Below are experts of layer 3 (counted from 0) of a mixture-of-experts language model. Rows are named router (the router's row for the expert), down (a neuron's output weights, with its number) and show model dimensions 0-159. Each number is 128 + 24 x the weight over its row's rms, rounded and kept within 0 to 255. Numbers have three digits each.
Before each expert's rows: a language model's description of what the expert responds to. This comes from a sample of Wikipedia text that the model never trained on.

# expert 3
Paragraph breaks, heading equals signs, and first word-pieces after them, in infobox and article layout, such as ==, The, A, Ownership.
router:116130113083172155154165136117117109135147154129121143144109095130156083140133127111092162128129113151140093162123125131103118119122145152155111127141157150157124124125089168124102115137138165124134155119107125135126124129095175117195144139131113140092119138146146175094112175120079137125092138088128094190163151157132138115128087076079133135160152114092155101150140125124163128110140107103145161124131136091121100127135154162114134171095160089101156108119141122117112111141159139
down0:106125104121105119109097115134118126125140148141090097163101121097190132125149135157124142141153136153112140104130165123182145131138091144146108118133155128090123126094129115138109130092137185128175167094139138147096144131104134117092124114147124116120094120152186168094138138146099133160143100104182115108169123108118121153160082138105156146103082142136113108096181152149187154117112110141084148136124117095133125106158159142172118113137137123094135096124121122129134136101146157
down1:112102102131142178163168114123139113102147125146155087110111149130164110147129106168146175133137114071120107115163108136162112131100158158127162077135115122175157132158109121138133081139136119164079116153157154115071122091152129116122081133125089106104174138125152115135117119139120125127121112087134123145129092150130121124154111147123141139096129126119084111103092115139121146140127124162100147132128129145151145150196138122160161131106152111138109110109096132158157083089104114
down2:089109117107166104118123107108088124135130129159120111136072095133113137117134094142136130165128126096133122106145089120105111105095125153138163118131091124117122102161123138091116139143127096137119130111159133112089156104172141125146142093111117112118126163119130137110139149093130110143088096118129107196117141153168136142108176142168145138113199159114124110131133155100080148102140129117157099096143134156103135120134083132105134162161090097113135142070095135112137093092092144
down3:058161133155136139095141102128096117167103174106142119135145092123083109112109130112126137117107159100138147115124149142158086152155151137128152105144132154105120134103111124192132116123106131158123153138112110177126099120139143123144111133102129144144104131147165153136099107129140082167064116177140130151160117134143137159151073141109158123093156105108109116093145109141122114128090131119131128123108130131125134125164187139092146139116170147104086120089140122141109094160090111
down4:118107123142116105164133085126144130105125146159156084177078141124154124136096092125111159145152151126164142112141111154115143129174169128173129125114152114132156166120089129117121085100138066153118134100176168131107150116152131125161095094124113100088165130108166115115117121136077152172107115095109112114127112116107170127137137150172140124104093141110109138134135125104152157133139128161123135123127144120165139137169122098161145093123117117125110175093139156151149101114112096
down5:105113118115117117119094141176123093138163142135067099121185129144116153102168135115158114135108142116088160120121145112120113118102109155124106113098129133103096080159148154102161114101132183123135139074104126121103141102113135122152128074145103111103096104090148180111106119085110150127144089118137105141109133125116114150152141127108091109154148147152130146064150098134142155150163133101139101105102122112113120120096131152135109154162141105139106107118112129078136122092148158
down6:184148132152156111156183141140142129151111164152117125114114123161153125134110143122145072125145132096125162158118155132103136130097162139103072155106130118132123167149120132130109143071099105184114118146137108142159117149125091101111106127113131142160157133104095111133146133147158109153115139146104142103155149097118149147086133152101146134135072071143131139147110116146107089120092106154143113179126101136156127144130146077155156125115133114167100150172136131117086153137130109
down7:172161133158139143120126131116116107108160110147122201132075147129144128155122137136122095128138090120164141091142145104101165130134089109136124106120153115090132119123090171110074110106087110154133100157123106158148163154165138134108083117112115146155149165137136119133130095164143110144116138130090136095122102120164122153144125119129138120105079109128117137155155108159141148153084089102170133133108095119174128089165158115191113155105111124131129128137149117132113149134132099
down8:182136081117154155162109142112090126093123143127074133101089129121142133150159128168084119146188170089120118131139095124129144117090136117088085150087118146085132157156088110139103100091112110163167131134115107131145146085150107133127132146125113103114147086114146118132118146127141129117092116127169155128128121140091122164125120170136161116121100071148154127125156114161121126118114114134115151162148126133139162142141144086157168101146134145149125079149120111149148140138133100
down9:138137151112109176146178141080162126123120138161179096068165136134098124139187135120129149090106110160166096094128119149120151114135094099118094117145105151145106090132122094127150134129142145108114145168125118112114130130124114106144146169148133150138101136140152158139149126111078140101099161121100161169120156126134173093131132103106161140138140127105155144164155138122145129156118168095152166115112153152102152091122116113105095117146102151133145140173114121117180124142134110
down10:147165114155163131164164095121144143138149116133130138135081145179162119140128158131138089114135119101137155125136149108112136113132130154109114114100142102104156145101114134104105140086103137160109133145153135125132140165177107099086114099106148138118167150111080119165122138151181081109167114123070145089131119096123103116142132153135146108125102090115122143139124105158128108097110094128155118145139098137152104128170111094156132122074125106174103108170143095143081112142116152
down11:133105092102177115116116127113104108139138149136117175093105116111157142094115148141105136090177151076092111115120112132139102169107097166101060153098151142122139095141114162103119137109100139145148117119132134117130144073171120158144128098129120130149126106091120152126110150100092117101108146146116129088171115086132107136119106136145095139085111119179142134137103123129115134128113177121152109146096089105151102152114142161156117142130148099138161145140154147083135133151087120
down12:103103116119155127125144156130123161108164132165144109149123124127142088147128127167132126144149131113097173111133132140128147157131122115119114117175140118165126150144113106150131134112099098108124131113148120116117137117114167155155133165122141136173149132122168153167135146079083131099103163085132100103113118091164096136122135138160175177115144172151119120102112150075073116143102100123161101150121146078167150132107131156086121143160124167117140148108100120150138154078110089
down13:142105123170142118119134150104111097138134145133144106120134159109143133150146140146118149100155133152127142104128145137158134145161051112167104112163158101115106123146105159173129116105144170157130103129141106155140174101145133136104105122132153135125127141148164146078115125163143153143151169138101131114148106119123158135136077099126109119118084139169097126159139147150166127133089127123133163135096108093146153074176182140147118173130116149090109086130138108104098116123138086
down14:129105103136111081143099146130141087131088137142152107142137192146115146138118088127159119137147148119148119100152114115128095107100130143164148140148151104112121103182087103164132131114119152137155143111102120116108111122152110118169142151157119130098097102151143157101129106146108125151140152101177100175134108156173113170133090092127128135157120116162104131145122144108102112106130103162099159140165111106123149120143159119134113111137172082107111106128069144070125129116080121
down15:131154107119115096144144132149142107130162098156091097131143100120147134121151101169159117124145096107123177128130140145133122098130169200094138129122151143111200111099122118125148112151109123164142166145169164094122099113151077107120131132131137118116102144113135187149181127079148147113141120122101139151118117080165135139114164131131137116134116112136085132096149139140137094120099090164122122138156121152126083155176122136112152133166133106139127113182135145126110125106126112
down16:099114116134126119091138094124135123125183139135185156149142100100110166112149127134154122165110093094128124128106124176109121103114121127150150128174139127128126129147110132141136084149130133143141104135133116157161106157139107098161135139111140116132044114100169192106137120130145117122076166107141127137100135146150128163139113148126161129131164090154149111152161130133141131121134123125071138122122134104113134135165135156122113165144187146096132147090160147099133113107089074
down17:173144110151181105166130149124149147180125136159120133131113154131164132136158126114153107135150101108146130161132156156145122132108129168092122135095143147128138139183130109126100158144124141169126133148127098125117138129115058108100129114120130146148122136095085133119161122123135115136145137118118124085155142093109167135105122117069127140128065091156086136170113106138125105125087128146131126176151108153147115150158147073150130132152133089133101129192097131101092136117126117
down18:132158106121087157101164147135105113123124110141106075109081130129151113137159129153140117140141152168169159091112146085117173133101131107126121138121150115139170122139116159113098096115100112114157152127115097105113168140159153124106075144112112139100140106142149163112117147153105149140130111103151148149159161145138157139139122113150168135147147131141113153118136116108094142119105098122119147121177110204140100105094174137116072070153160114099135097128123102139131118123100138
down19:151131134164085120196122148093153135133135142149127111123110130129186132154148117131123134131112145136144131198172150129163115127146109120174138148099092092151108127180118130127108138116155136132140107101161131104074154136140117130100134151131122135117157171136115122087104162129120120145151120120105156104120134127105179116136083160135166120104143135123116162171163178135126143108086169149176096132129113111109077124158097113137125132117120122147113112082108098146137134099153107
down20:127107098163139122133153122118123136128162137123167102143065100167148121104164130097121135136129105076101122150145166134089093122094119142132136130154115106158133131119151131143118128105124132168144080144138138131132126125167091114117134081108124128111169152092106114145116130139153088168139092146124140109119147126099139141126118154142099097097109073103076155130124106135119091105161107128117158211119101136168133132154131116147160095115146144102089130157098092126104092148117144
down21:104137124153128148132153153144157120153138131133139145091147138105157140127128111149144103121128120103149132135162128137097074112118101145131163158097074111134109085120136151129125152138115148142095142064105107116111140127164103112153162072122137156134143081159127130109094140146172119119136140160105172136149117162133151101141077139136085106136150177190154156165108112116101149154125147141154138101122160175092104127098127130134148108111127093130144097092111161107163134126133151
down22:188079179129158132133097105130071131111106126127141154072126124144143127170134163139107127060143170140150101141134127110106147174133129098127129113089121097102093152127136137106128153117150090107152123131114117135153098151174167091083124127126129170136098132137143084128131141102121086128115143143159104108140133117141121101113147108114128139155111141068137111156081126119137156103097127115142118122136133107178151164120146124151133118108117135112122190125130135129104135170143140
down23:174157125155182127172161127136142141149116137166121153114066137177175115140141148118146070118138125077138153137132157115089140117103141140106100134094133122115127145124129132102094148079104127165115132157144118137133142163154105106088114124107125143146160142111080115148123131144159092128140123136093145103132137093131142125117133156114136118136091081134110137145111127138112102090095104131169108173141099129142107146157128088165145125103118095172095136175138110138083141134105122
down24:109151141121119117141153176121133118104162164133097139128089151101081173130148133101131098133134110139134159121091089115099090070138100158103127123154157146123164096160154166108120158149138146180114137129090099133124117171110116146112132128107106108148121143115124138102127106185134119164161146145159130113117146121132181113139113139071133100126115140110101113143159139121121090106126093144089150120148134132121120138096138121135083145107178126128111149124192150106129158172144117
down25:134147154166106146119107111112081078112127146114125157089102125146108140113165121113124153137138149109127114131152126103115134145144111109127145101122144165081113145125110129086126123123127162138125101157158106137078190131153106109112100147144117120186120145146162130117157093122153101099120152123172136150116154131124162165121077187142094118111125084114160119129127104146169169073137140069114144136126158117113125124163113119187143126115114126117158146117134141114087132158150137
down26:120107072109127155099137120117135161126122140136179148091136100126131130089136158167120142079102101156132120115087093128152154167142189150079106086106135147114131105082135139147142102130110130155126141108173139118127128114153106127153098158100131141161138109150162137129149126099144135094100146135122172143137161109110123092126139131114160115125129148130180164104111111162123131181098156123158115097093140177111122114136103166140145165153131142155161165127134144140132096137105107
down27:137148120122129112140184103155153133113140153131145045155118118105127136135152097157112101124117145121102130169095099143166161110160160153134125127132132130101160138135101169149078122127136130160113140084162130108138142110145119124132074086128100094096141117098132107121115114120113122163132055145127119114114105101089153124159124162120154128093092137126125131151138125131127147118110104166107161153142121161156156135144097080120146111105121145154113160113163149097145110109079093

# expert 44
Word-final endings like -as, -us, -es, -les in names, as in Horus, Thus, Chronicles, plus line breaks ending infobox and list lines.
router:137178130062160143092159117119146170153130129149110183138085112117129088118125069093111159096105131165104088151126091138123110132123123142155113167107109155159113128101088159135123144125159135102161167125137108119128103149098130119166137126167127119096132131187137164124148156121136128156097119102123112148129141188140120121126093093101094119136131122121164108141150139121118117112127115150132119052147141098117134113127109127119118138145114111087131135149152134151087105150127102
down0:168157165125106116130136113152143125138120145136119127110137107126106156109093123111101116105107141105128149127173178155132134088138147105113149130111100147060177095106137170134104187116123154112126125086098109150120127140096141114151121163133126147130141097095092119124141123120095141090159143123159141173111121161132124090108150121123109104143170142148139144124110170101078183111125136115122143115182125167160121184112133142145117103141114092113108125139118118143155143128156070
down1:164132128123185157115157118139140147142101168157114095114155117126139174112143112156120129168127126105144124085082117160143098134129124136107118145147148131152119122133081103132130110120146119105133149166108097140167115105142159128124135093128152114073098107132125128110143142063115140120110115128159118129128125178067083140165126098088114091180115133157123114128159158141139093120159167083115155101147098156148142158184173144132146118117131130148140122133102148115153110121114121
down2:152137105159101110142134110138151163105109137161103139155141096124190133157137173131144098136150119106139128132143134104116099144121128079136098147091071139100156139147173124126133141149098150098100158120118112125130118146189127149135151168105132158105104112152150092145108125106162108123114153110116157154097144127151163105118148136175079143161114141099128100173096159109157122146119128121137160107080165126087111137110177156102128156158144137149142105132137142154147142097145107
down3:140125124117195167144184112124104125124110087114108131143149162138114119126144128104069129141122164173143137122146134125157112132095119122138128107116138140097123090143167122074147140112113175138122154126145149111079154124113160147198145119135168128169093125117154167112133131097093153100128167150157104190124143133130147142180126141109145137150127120088116143163160128108113125132197122153139129146146122132130149145103114162128147148132109128132151129153099116136156126136170117
down4:153119113091137119155114121104123127165087173150133144131180103135177108144115124138110126175142105101155140165116148172123158162102106050083116100140081122102177117165117120122146154153155119147142155130124096181107142138126112110138119129113104149100125156141112121060086110138119152092124138134135172126132117099057130094144139135122121112154089140135076130126129171120149116131106083130129133119133121114130122145108128102144138108121105129118139121139118105148134116135129092
down5:118159122134108145175100070137137126071158132120120122163138160129121135138161113125106073111146116176129112118158118128170153113132140098140117152122115083139112126143143087149131112147114168085144087095183152077131121110180121150169132184083104125134134146126142138147117159137123098147125090130099166117091093087130144123100092129126163140102128120100116092150138160152091137163152125133123124119139101171100143119122106110129122131154081120119126122118142117119139135112155127
down6:126144116122118133126139132103126148114139107084127143087103163087139126177130140115164102134132158166099106099070115114114142145123093159156105171152183144139112167146139139095117075128108098161141153123119139120111184170115124128154101140117109089114140101126177148108146123112111117149097106145087155130108149136147124143156149161151130133158116152139111145136146099168152171092129107112103122128128122100126146097090101156105075099112089161141148145146104153107152115119147131
down7:147080150113160106126140106111145142164094117137115108111115145096118136145127109143161119132131135127131112093072103147108105124132101126093154169106198146135128185115126147105129118123082122137112188143079112105129140127102160158114149090110144128073097124153124112120131108148123163115128148127117064145116105157125109150117111126129091145132134087154150108124121097132162121125125101142089133142118132137116138097086116155103103115117127203134149166128081132153115118103096129
down8:119141123130109151161158111131106135147144126129163128114101185121143105095082123169082098108104123168100134108115155109164104118076146104148085123171106145141132192154136127161136129138143092129089136110154130121149126111134130156161161104169120150148087160119108125172077132109105096140077123138106114143119117140117111103134131114129123116124130151131121126145165155143133114136152089142094128070105138118123075151138099165094107091159129109167101101120148123139130121121114127
down9:117140141113134160148106117134117145115090135169121159123160123071182106131118143153115150123111184118115107117088123149145137113154189090132130099104110143173140166169141092093116105141120079112101112138113177142188136113134158109102160134155128124127092153132165172143109122091107165110105113157130086130158134134115103117140116132104145154142104121110149140120092152159147117167149143118122113175102175139098096113105124151116152138115114128140141126139130143140149166117120101
down10:151135089097091118149114116061168162127119114149105143097130139108158144095129111107139106182090116127144098124169139157158117130119098152133151113125153153116114163152122104105125145129137140091143138117153130085091121117127093144141108136109137105108149144179152159106073156100169114131108069165122141133124108123141159179128127122113144102136131129153135078143156134146131112126106151083114080101141142146095178119171130133123112099156147138120126104132088107094127151134109122
down11:105072148151152104142124117132098124149095137147078144113067122121117167100164141122125166137135108149118141142112164114130165111075110097179146134109125162105127143147088117145153130133131134080135096151130141119104098126153128131154140148137177146157141094100098111124137113108127153165119115105152097161105107130072113115131121134142101141156115100110144083118123134117139176127156123125149110127161137154129107109124150180090174100152145144156111108108104116101127185136097139
down12:162114197104114095136130097144120127137132168154125112106125133144119145112092099106124121130147137139177129131120109111112128131107153083136157179135118154117112156151153144134115155186109118098122124088107126134132074158095150084125111147172177112150121092116169100127128107120118154121137112141152161140102130152102130124153152114106110156164163145140149155124129135083114106111126134106073106094141128119101112144148103130149151087081149137079124119128153145129116074162151150
down13:102131156157185192089130101131092149165147098140126127091145093117080145124188198130125151142166142129127098160067146103112156096099152118141121155134139101143153109112149085130153109119122127152110092150117160146124131123139086134124155121159124116122161136130082142123131100087115147131093119121147111141143147132123148144128163083119143138080136113131133145112122095158175104150076151135118121134131137100152124133106102143097165127104146112118128137151132145098111130138122134
down14:113123129109129106134155092136166117119140086126119144169142116093169130151127138142148168167152101149096118093137159131150098172116137146104131130104090143146119153127138139072138138151117083106143103121194118140132086123157115128103126130138149113141193126100150123152125139147161150122134109144094125155073141080155141123146100123138136156124115145133131149178093150131159116157107154107144128185114131117087124083160169129080131136141125087129111119107130125164124140129089134
down15:117177077109143109159120121135142133080162153115125137139157115107167111139141121119156105095187117184149125120114146121167115121153150133097134095094083168141113166138124115139135127139130086116113116109162103143146121123130142104122101178111110141126132137100147153154166152132117122134082104117085169077122156083117118105103118173121128118095162166112072133145126171138088143179136128118105138131148126133150126140144130132106123135143111095107106112134135141154131173114165142
down16:110138155125102117127101077109099132110135106111105167085115153137097112147183125107089116142134121195096153108120144096139176119134114122116123154116148119113116107143149101115163143139156172098180076128147144121105114113176102156142122163083107098127181127152172124119095120096128106121118176161121138111118095116102145140143137091124133126140122122066119101124124156116132128151168109105122114108163116137064154140144115122162142134139114127122138118117149149091141147132120136
down17:120099079105100115113113165141143110114122092143137148162108122103138106112132105149123121141131146147116143125131125118143135152174141133128151128102156139109102112098108175106110132103133144135127159122109121122106187146074127106105140156122048161116117148104127128132118148134175109135154173126104119105118114112157120123171129147115147113123073110147174151079162132157105101125146185106185112145142173127154094152103126108158152133160105120120129172123106131085140134159118127
down18:128109096146088070148136102160104096093144137124106153131098161097130122119146157112149113104121108140130104123169089099150103143090136154120096093115104115101126106143144143128116115134094149137100135076109135105137124115143106126133143164128132113175089116088144138155120105154140137098117122139123138170079145133197145104114108153101108159131131103080156108145130091075126163133138094099118109119131167115129109137126145152086129156182140127098129119128154101137101126100083145
down19:123144126144165089122143093140124130121140148134108135142146118122148124092140166114081114154128115086161112123140126124165126150141153116137150070073101121105155138165104112133104136113151159115142114125138125135125140131114156146110119141102120166176109144123153133124068123132128133145137142138103133159124140136139147110142107171125140145115111101090160107149126091080161098160140141124113154135124132157041139123135157158122167159121142155105099055126170134117068150143142154
down20:126129090154102149138129139105147133082136122085099161132152134157137107165109089108102151128106131080102123124151130134115113086108146136124078108119119130111133145123170141135136171101133114144110130093097132153103107105153152185092144146111147177135097088108172137127131123188119135079150115157142142134102136119098132138116152116130079146139115156125114123181136135113118121174161153124178139132089152118124139147140125084146063153133121154112149115122131141143181144144138119
down21:155120162149137134072137096135130130127147138128142139129136099165110125116119156149058100080127112127131123136133090120124120130097165153114121124141092141118167087126120191100066133110164152105131148126121129179139115136141131105131107166135158156157118091119085151124123121140152145097144172098167145161091119108131149073106116135110137106153127130107161131155141137115133142134158119122124168118138156146112131163078152169171130104132108105160121077134140112107093144133118120
down22:097158067131112173174092102105165108119145130137131117132124122116118136101079143128112111127136161135081090110137132131157101110091150095129126133145088138141107131137090117140152103092112103116173044147125153114153126107161137113124129122087173145100152138164120097132126118094145125107072116084135123146114107134076104135166119102151140116112118146122127107144115100126123126116143145101082104113158106077124139106125118133086118150142146101133115112104143106096145145132093137
down23:119140114142142122094096153116145119088153128117183111131139115160150117116143130150155101138156093138126140118123158143095107169145151113082103138067099105162139112101106162121122113114113138110099137113144160133189124077096125111082143144160153112102126156124159140121147112141103147120155135111124121094150122117133144139137120119130214126127094125070098163128128174125118132133133122153126131155127136162099092144139122079128133107108097107116131165121123090132134182154156095
down24:134157112117104141149123109104128108114122120100094108113118176156113156103121147159079097107134147166142162105104127139169158138149118191149152115152106170129103131155132119087108131127108119119127130139114142124087113149119136138155131138139134151086092095135116127110139153046124150114141140097126156110190087166104117131159139156143185102136138101131122121143140142107132117120171112119123102151096121153136145125162149129141134116088081150146172136148168150096140155149141092
down25:107114134117160128146146146067176126156128127133132090092121132126129133151123099115122139131181146119101114106148141135123111098084078113132096153120151111099130139106115106168115142118137086119154104152082107071110111137112131106128122124106133095120142096133155095125169152125124146160116111140124148131071158137098127158134154108148121111171093169202112136099117109123137143120109112129135119115127111098160125121103092087098063117131142090113129173141125111138174103116144131
down26:160175117100136104119168100131140113137062162090085097149091166124132123107097110084080171167157130147131143097136148149123134114141139162115156117115126112098108092160107121110101128089112119148163122186130098125132151131119124163124120094135146082116145124169123138097116131122167161147120115135110106142140149163105147140132091161112094103090107147101100117117107119104146153104132103149143118163100123086126135100134141128100136160148176105125097144119116160141139134129120158
down27:134125127101141123142108141108129115145132165110143105155147152077125117124106108098135100130136164104108122133134104159111089184128130097141102090111101127100119103144116148093090136170140126107118130079134134107145137101087127115128124123175138150097182159159160120149086113115135175117160107143120132128108093119107146109136123131125133121151120118042105104115131171122086131097170117109095143131188106120110144138150152124109155110144108126116109119107119100098166092130180107

# expert 13
Pipe separators between cells in Wikipedia tables, plus commas, dashes and parentheses that follow names in lists and sentences.
router:154140112026179135110146113095105151128183115146119122130107127112148073136148149129084141092139123141138092156140127098122099142099138144144082137093129159134102087164106185103135132089151133093119170160131118132130120146136135135148118131171126164105147115136134141145136170115116154149089156107118142176120131165110126091122099142124127143204107103120158135155094124130118107121131110134155126137163129120137132110121131135153158130141129112104121116134128132170100121152118127
down0:085116113112150144111122129114130114087145132127137109158106156162126104155121143151094191106112158157130109152131142108067172180154121129099108129127123087138115115084176166089116143104146122106131145099129123130142123105133156169136117121146172115134155096104173130117084113109125123134130116162144125134140154176082112161113126157134199117134108117109137130136156130133113156121102156133166129136101141119135107124117105136133139103170165134140114191149167119147165113147123118
down1:120110116124138124125122097146149114144172126104108135140119107125129145128112144143123116151155171086168116130146166126102168157161157105122109146106142116134127098139118171103140129147156060103120099152166111171098122137123160109140127130131129137069132080131136131142161166101129135157102174115179153110147106144112146075091111136107133087158117119111124157128105122116153131116156139157135136149133123154142084130064115109128177110155082141142139183165107135164140129121141146
down2:134127142125092101151125124126139115132099119131136154134142128124131114113134095156117150121089084126095143127136142097139136096109149113117106139091108150133100132130142168120160147133086137124115087073157123158089128147144135070139121122091074127158130144087080103128133154138138115119156135137048179134139123102112132147101126081126117117099110120170146122160112154111143133146108069124119115085105133093115116143127155162187113146079071124140149152126138105134127105135140133
down3:132133149090149105107160120158128125120156152126109129136150093111159113159160063100092116091120114125085128123129131144116124156066149098115099160126089178101124094109164203115119162145155117122135099100116120143114087123147153090127112140087121142115139161156102108141134146145114176113122162138105203156117099147155136109112141136108149137142146124136132100118153139129128091114111115147120092088114159135115123118123105111104150147139106134119164089105148132107130119112139099
down4:123122118152083147102159143097078128170107176135131155115152126138096135077102160103158117147174132132141134137116125138125158131171134128117118134121139154151105162133156128103116150167106106144126117132113135133154107158127125110153088110152112070113165134112135142110189142139149132091120138140130098143196153154149119124101144121139098139138143166109104123114099109098112120128156139103110162120167118212137113164091147121122159138131128162071132133139158147122111143107129129
down5:158158145107141129115177172125132141136120127107137120105079132114088153121120150115099134141089094126122143152126106136093100160157118113118083072110107095113144065131141106137119145122117125149117134139113115100115124113118186162175139116121105122140144108128125161089123147109108100086134140149131136138146161120117143079167097105164102162134123202134096124114125144151171153117134100103132116111107141158176088150131136116097109123144151128088119114133135080093140121153102148
down6:084153133116091089149140140115148137095109120065131123160100105159150135144133140167066106129091103141127113136092140143100145172139112130090087131136102134116106076103163148141099138082102116106165127106099145112117129149114158137120147153130160161140120157146121106094123147147151141123126105177149186159118124142129151117125152165143133106107098152107093134115162123128091167131122134111101142102131132165100135146180135082091130105171107121126149137122159126107109110129130127
down7:140131146128123117147106136138140108117144116157106106107127189129110127118131145094139153120160107111128137142169150103141132089133108153118157075140137079136095161140119080126121119111123121134112104099138125149152115122144137157177081132153135103128134129125136148121160147115101105185127130098118085100106138144066144155160092126148098139076082153163162137187095079123132123149110151125139136165130154091144122124158107132126134162133119123155120083163125087104114126132149171
down8:143111125144087120135147111085098129159102112105135166103166120130146128098101093127148161128088163177114131131108127066099116115158095119114123152090116110115162124108137171135120138138124126116146154115130079151144158153104118156144171092126143123116100156115112118115113157121140129125114103157106105126180159147108084173176123164124093106097125142116158112153124161136120119136143144097140125134138162159134096112141142088160116126095127123153143142159141127096114175152187160
down9:108111171075129119143107165112143133148142091123142146140132140167114159150142118125130129201135125104102104149163136147115182122115115144139118127131156124076156148166100146132173098126149159164140135129142118078077165146163123086083149124139117181140120132132124106111112160133108153094120142132126146133099172172110165108147100128115129185152107122175114125106116102140171163114106115144151132155141084116120126133133130153119129086142124138127106125119126148127126092122092112
down10:108108129073066132107129115106058105106133131117151125115134114142155117114132136149116120152194134105146132126157137131108137191164112097122102153154119140136119156160133144130128122103091112188108148149150155133114108119138100107094116127152126136082087131092143097177110156124147135135087128133145138159114105157126148120110153163139148118157139115098135126123106102123069129098100111143118134146176121168119105139130135104085128116133157151106111150076133109151143145101156099
down11:087113151150158115149124121161126133151113143148109183157150144146108105172125137134145124133117129125140097132146106154153125121096144115118167169147159126135151140140153100166183126179135140124136079156075116143118107140079154130141131123114169137140080133155129126130144118090136125131127111139104120084121114081160092175155119148091076160103059115159104139136124128147177114121120133103121149098138136113140141142128137115154143181095134124125160092146126140136084102139134134
down12:139119167130163114153128163162128117111147107135114137104122159121090145127108127104106123131130146145136111130160107122147182115108136135121127081106182125110153147113069105129126117132150127134127117132122084107093124123146159149102126086129133140149129084145146115088169173127115147133137153111130170097099152147109139136108107170122147142181087125165127121124095076145168132165094150126198128154122106135133173119089116114133159141140086138146115140108106142107131081126095165
down13:104149170177102140105103137104152155124110097111107138139162160134150124139125104100148093127140151141135140153118147101113115090158099125125181126124156134122127144104112127071168175111052135099140128109121182141099167139122151101145108123139127100174129147063107123163095147146144127091115147100131119120154090119122104116131110147121133115124136102173137131111125175152073151136092136144108119120126100145108113147111091118143122156117126117116114169131151106146157108142169135
down14:146158132112141137137148113158117154138137129146102124141136089089092118160123143106099110147062093144120138145114108133156097108094146138148127104153162141102156079118131131147135162147098162102127129125091117074116125144158124156160110133098082115150129124117100131077114097120125109134122094152143164120115165117171111145133152090109152160102107140150126133141205134143154145126151072114151137123124134113145142201155157120168110155121116109106141104135132163156120125147105132
down15:128123150083161137136083169147142104120156170190131110099191126142119156159131081129115099133101120121118163101135115139151145115107113126135142121137117081145166145175107155138133136138123129114149083145127146117110166161105160102126099112099099147141112117149140120087107124138100131124113167137131134121104076171115153162112128104109157093153114123162117124131169095157212111151130120102151126143104147144140118116127131139139120130142115146165121124095117151129121065130119136
down16:141145098131139171134131136131152149135139115109117138135141117128120152140165116124122146098102126118146100148112166101113090093117102139108165129135127109152146065128089095148132105116140157099146134139099128119154188144118120112156152104111121100128122129131105105085085139141139120147127110122111102132112174124153071147137092100097163111082130102131155116124177152121175160110174164096144106149101107086115136127138103150159115122133163121121123109140113118199116153082076126
down17:153137140141092139112120157121152140101126142125134071176110127162139108086120113096106130107158153149115083103127146107111161138147118152125133199092086124134102149110128094167098121111147103155115170091156108117140126097093111101121102163167166124111136156106137125143113113109146117143142163143105091089099133128133150100131100150168117103144112131127135127162112133071111131136096148155130101159111101126149114099144146135086182132113140132143097093115170102093140150119133119
down18:163127088143128165173098115138141133136166118130170128129104134164101144105094106094134143115138160132150107135169160101120129101137149137125159117136170141148176150154105098124129135100110130139133162118068101133167148130126091140147103096164083109138153115114171122142117121151131116131148151092125105122120138111134076159132122148122169128143122090117159157113105108153134098133120130115173156157108103111130134141105079168202107157073139116144113126153113147118140167121124130
down19:176145131142192125147169146142178110135151139122118128105127139112074125092145149126130095148096126129131119142122108148150132064099151144145119156148135149128125136133091097152127092144166168117132108137081108113128121160136119127108173111122089144161128132180145154104163127110140109132158100092129142050115131077109119122152138088126083152145104097169137129121135117128126099124169125125116120144104103114133156115146124123156116167162115118112156088170128135111150139140125155
down20:155099148102111106142124139179137136100170117138099138166113102106134109167119144105087111146127145141138122111130133105130105116122135106133119131124106152130126128107127132098147164120096131140103111104160132135158143070143122102098095154105122153140111114120110108141156153149164136102093123129112182121089115104104125096075194122155133130160087102126154132131184126087089150158105076150137095092119156124121119140153089094122130106165093158158148170115130108154150145125149119
down21:203149107162151141123142168117148142150122108139105150112140146107107151092152149097162105108147122097158134124118134121165084070144128184149135159133122109136119093123101085120119126142130161135149127142108113122144128121125108123139153093135089123150105138162115140122139125099143118127119120045124106105149083086134123130122134102113084124110141149097146140141148082118151105131131112106145078090168121160125146139134142135155117137148168102081172098183123120118120151130133123
down22:189126111094085123132081130151085137102183115103138155123111147123133141148170122066164140156119120112127160150172166136083146136153135090116121161132155108106157121143136142145115175164113138071083144117165121165143090128153132150113160136104092108118128104141138134057106141154124147133111156150108137123112110144132143114150139117104128123111124136120122127193100128140124136098137138156155117125135123132118084082129110119106109133112108119087130098139120110138152147100138106
down23:135109134175117081152112123136126154132126117135118133142147082166140135141130135110145095110126143148132143108150128132153135130131150198102159124106162176122133110118121133100113178131118080112106135082097087115192115141129111116141089137136154119155156147098135119165142111121129178137106105094124124105166100086110093153091102164114132101113146095170139114093112103083094146146086127151083129113159091128119152168145104137111125118115100110146092114114152115131133148116141125
down24:113115097095107130123149137126126153143127109114142130150158097159133151147075168113089111125137135132118117166133157134099121124131146133150109172161114149085093135126168148129128144156117127161122131142122126124116156140172112092117094105137121126125085136102106080159118154124156137150126127153160117142102163135150128155078156146132124142084103112173112121094132166122076159100097171134128120107128134154098101166116158107133116130157128195087132154097180139147125146091093120
down25:139130147131181112157121138163154146111150132095130073120114129113104136126120112113122135100074124163121135103109150095145131058082152145115156137097136120111152090110124115130133109087151142113157119085095100145154126130106124113170161131112119116123139105142085138104113082116114093170164123119144145085119153105100092144157112106131155132133128102133132159144143123112152125120137102117120116128074111046131144099113107124148102123116102087165113121174116114132142150167148148
down26:153118122135161097092143152128115129115118101144146142071178101164153151124175115121129092103094120148120149148105121115140113131085124165114119074178080172147153119112093087131101106121138146082139108136114147145140163144123127130150155137086106129123116148139104138099140123067107133084153087106110124101145160118117143151071133110107167099078146131137132096078124138151151146122168159123108133113105127130114141126132132107137101124123153105088137106156137126156138122116123142
down27:106144116140132137123125096106154139152140152097128091131168092143144121121130135121137131163096099123140141132109151145119084083162102122151127128129087155104109138187136129115138085102130141166145151138123128145124146132137083088141190104109092120125164115163155115105148108172147098146149107152157107140167169142139117154187130091128108156099133142118127114127151122115133124101141110117137161129108115105131118119137168106145053107142157163108118117164118196110148147162120131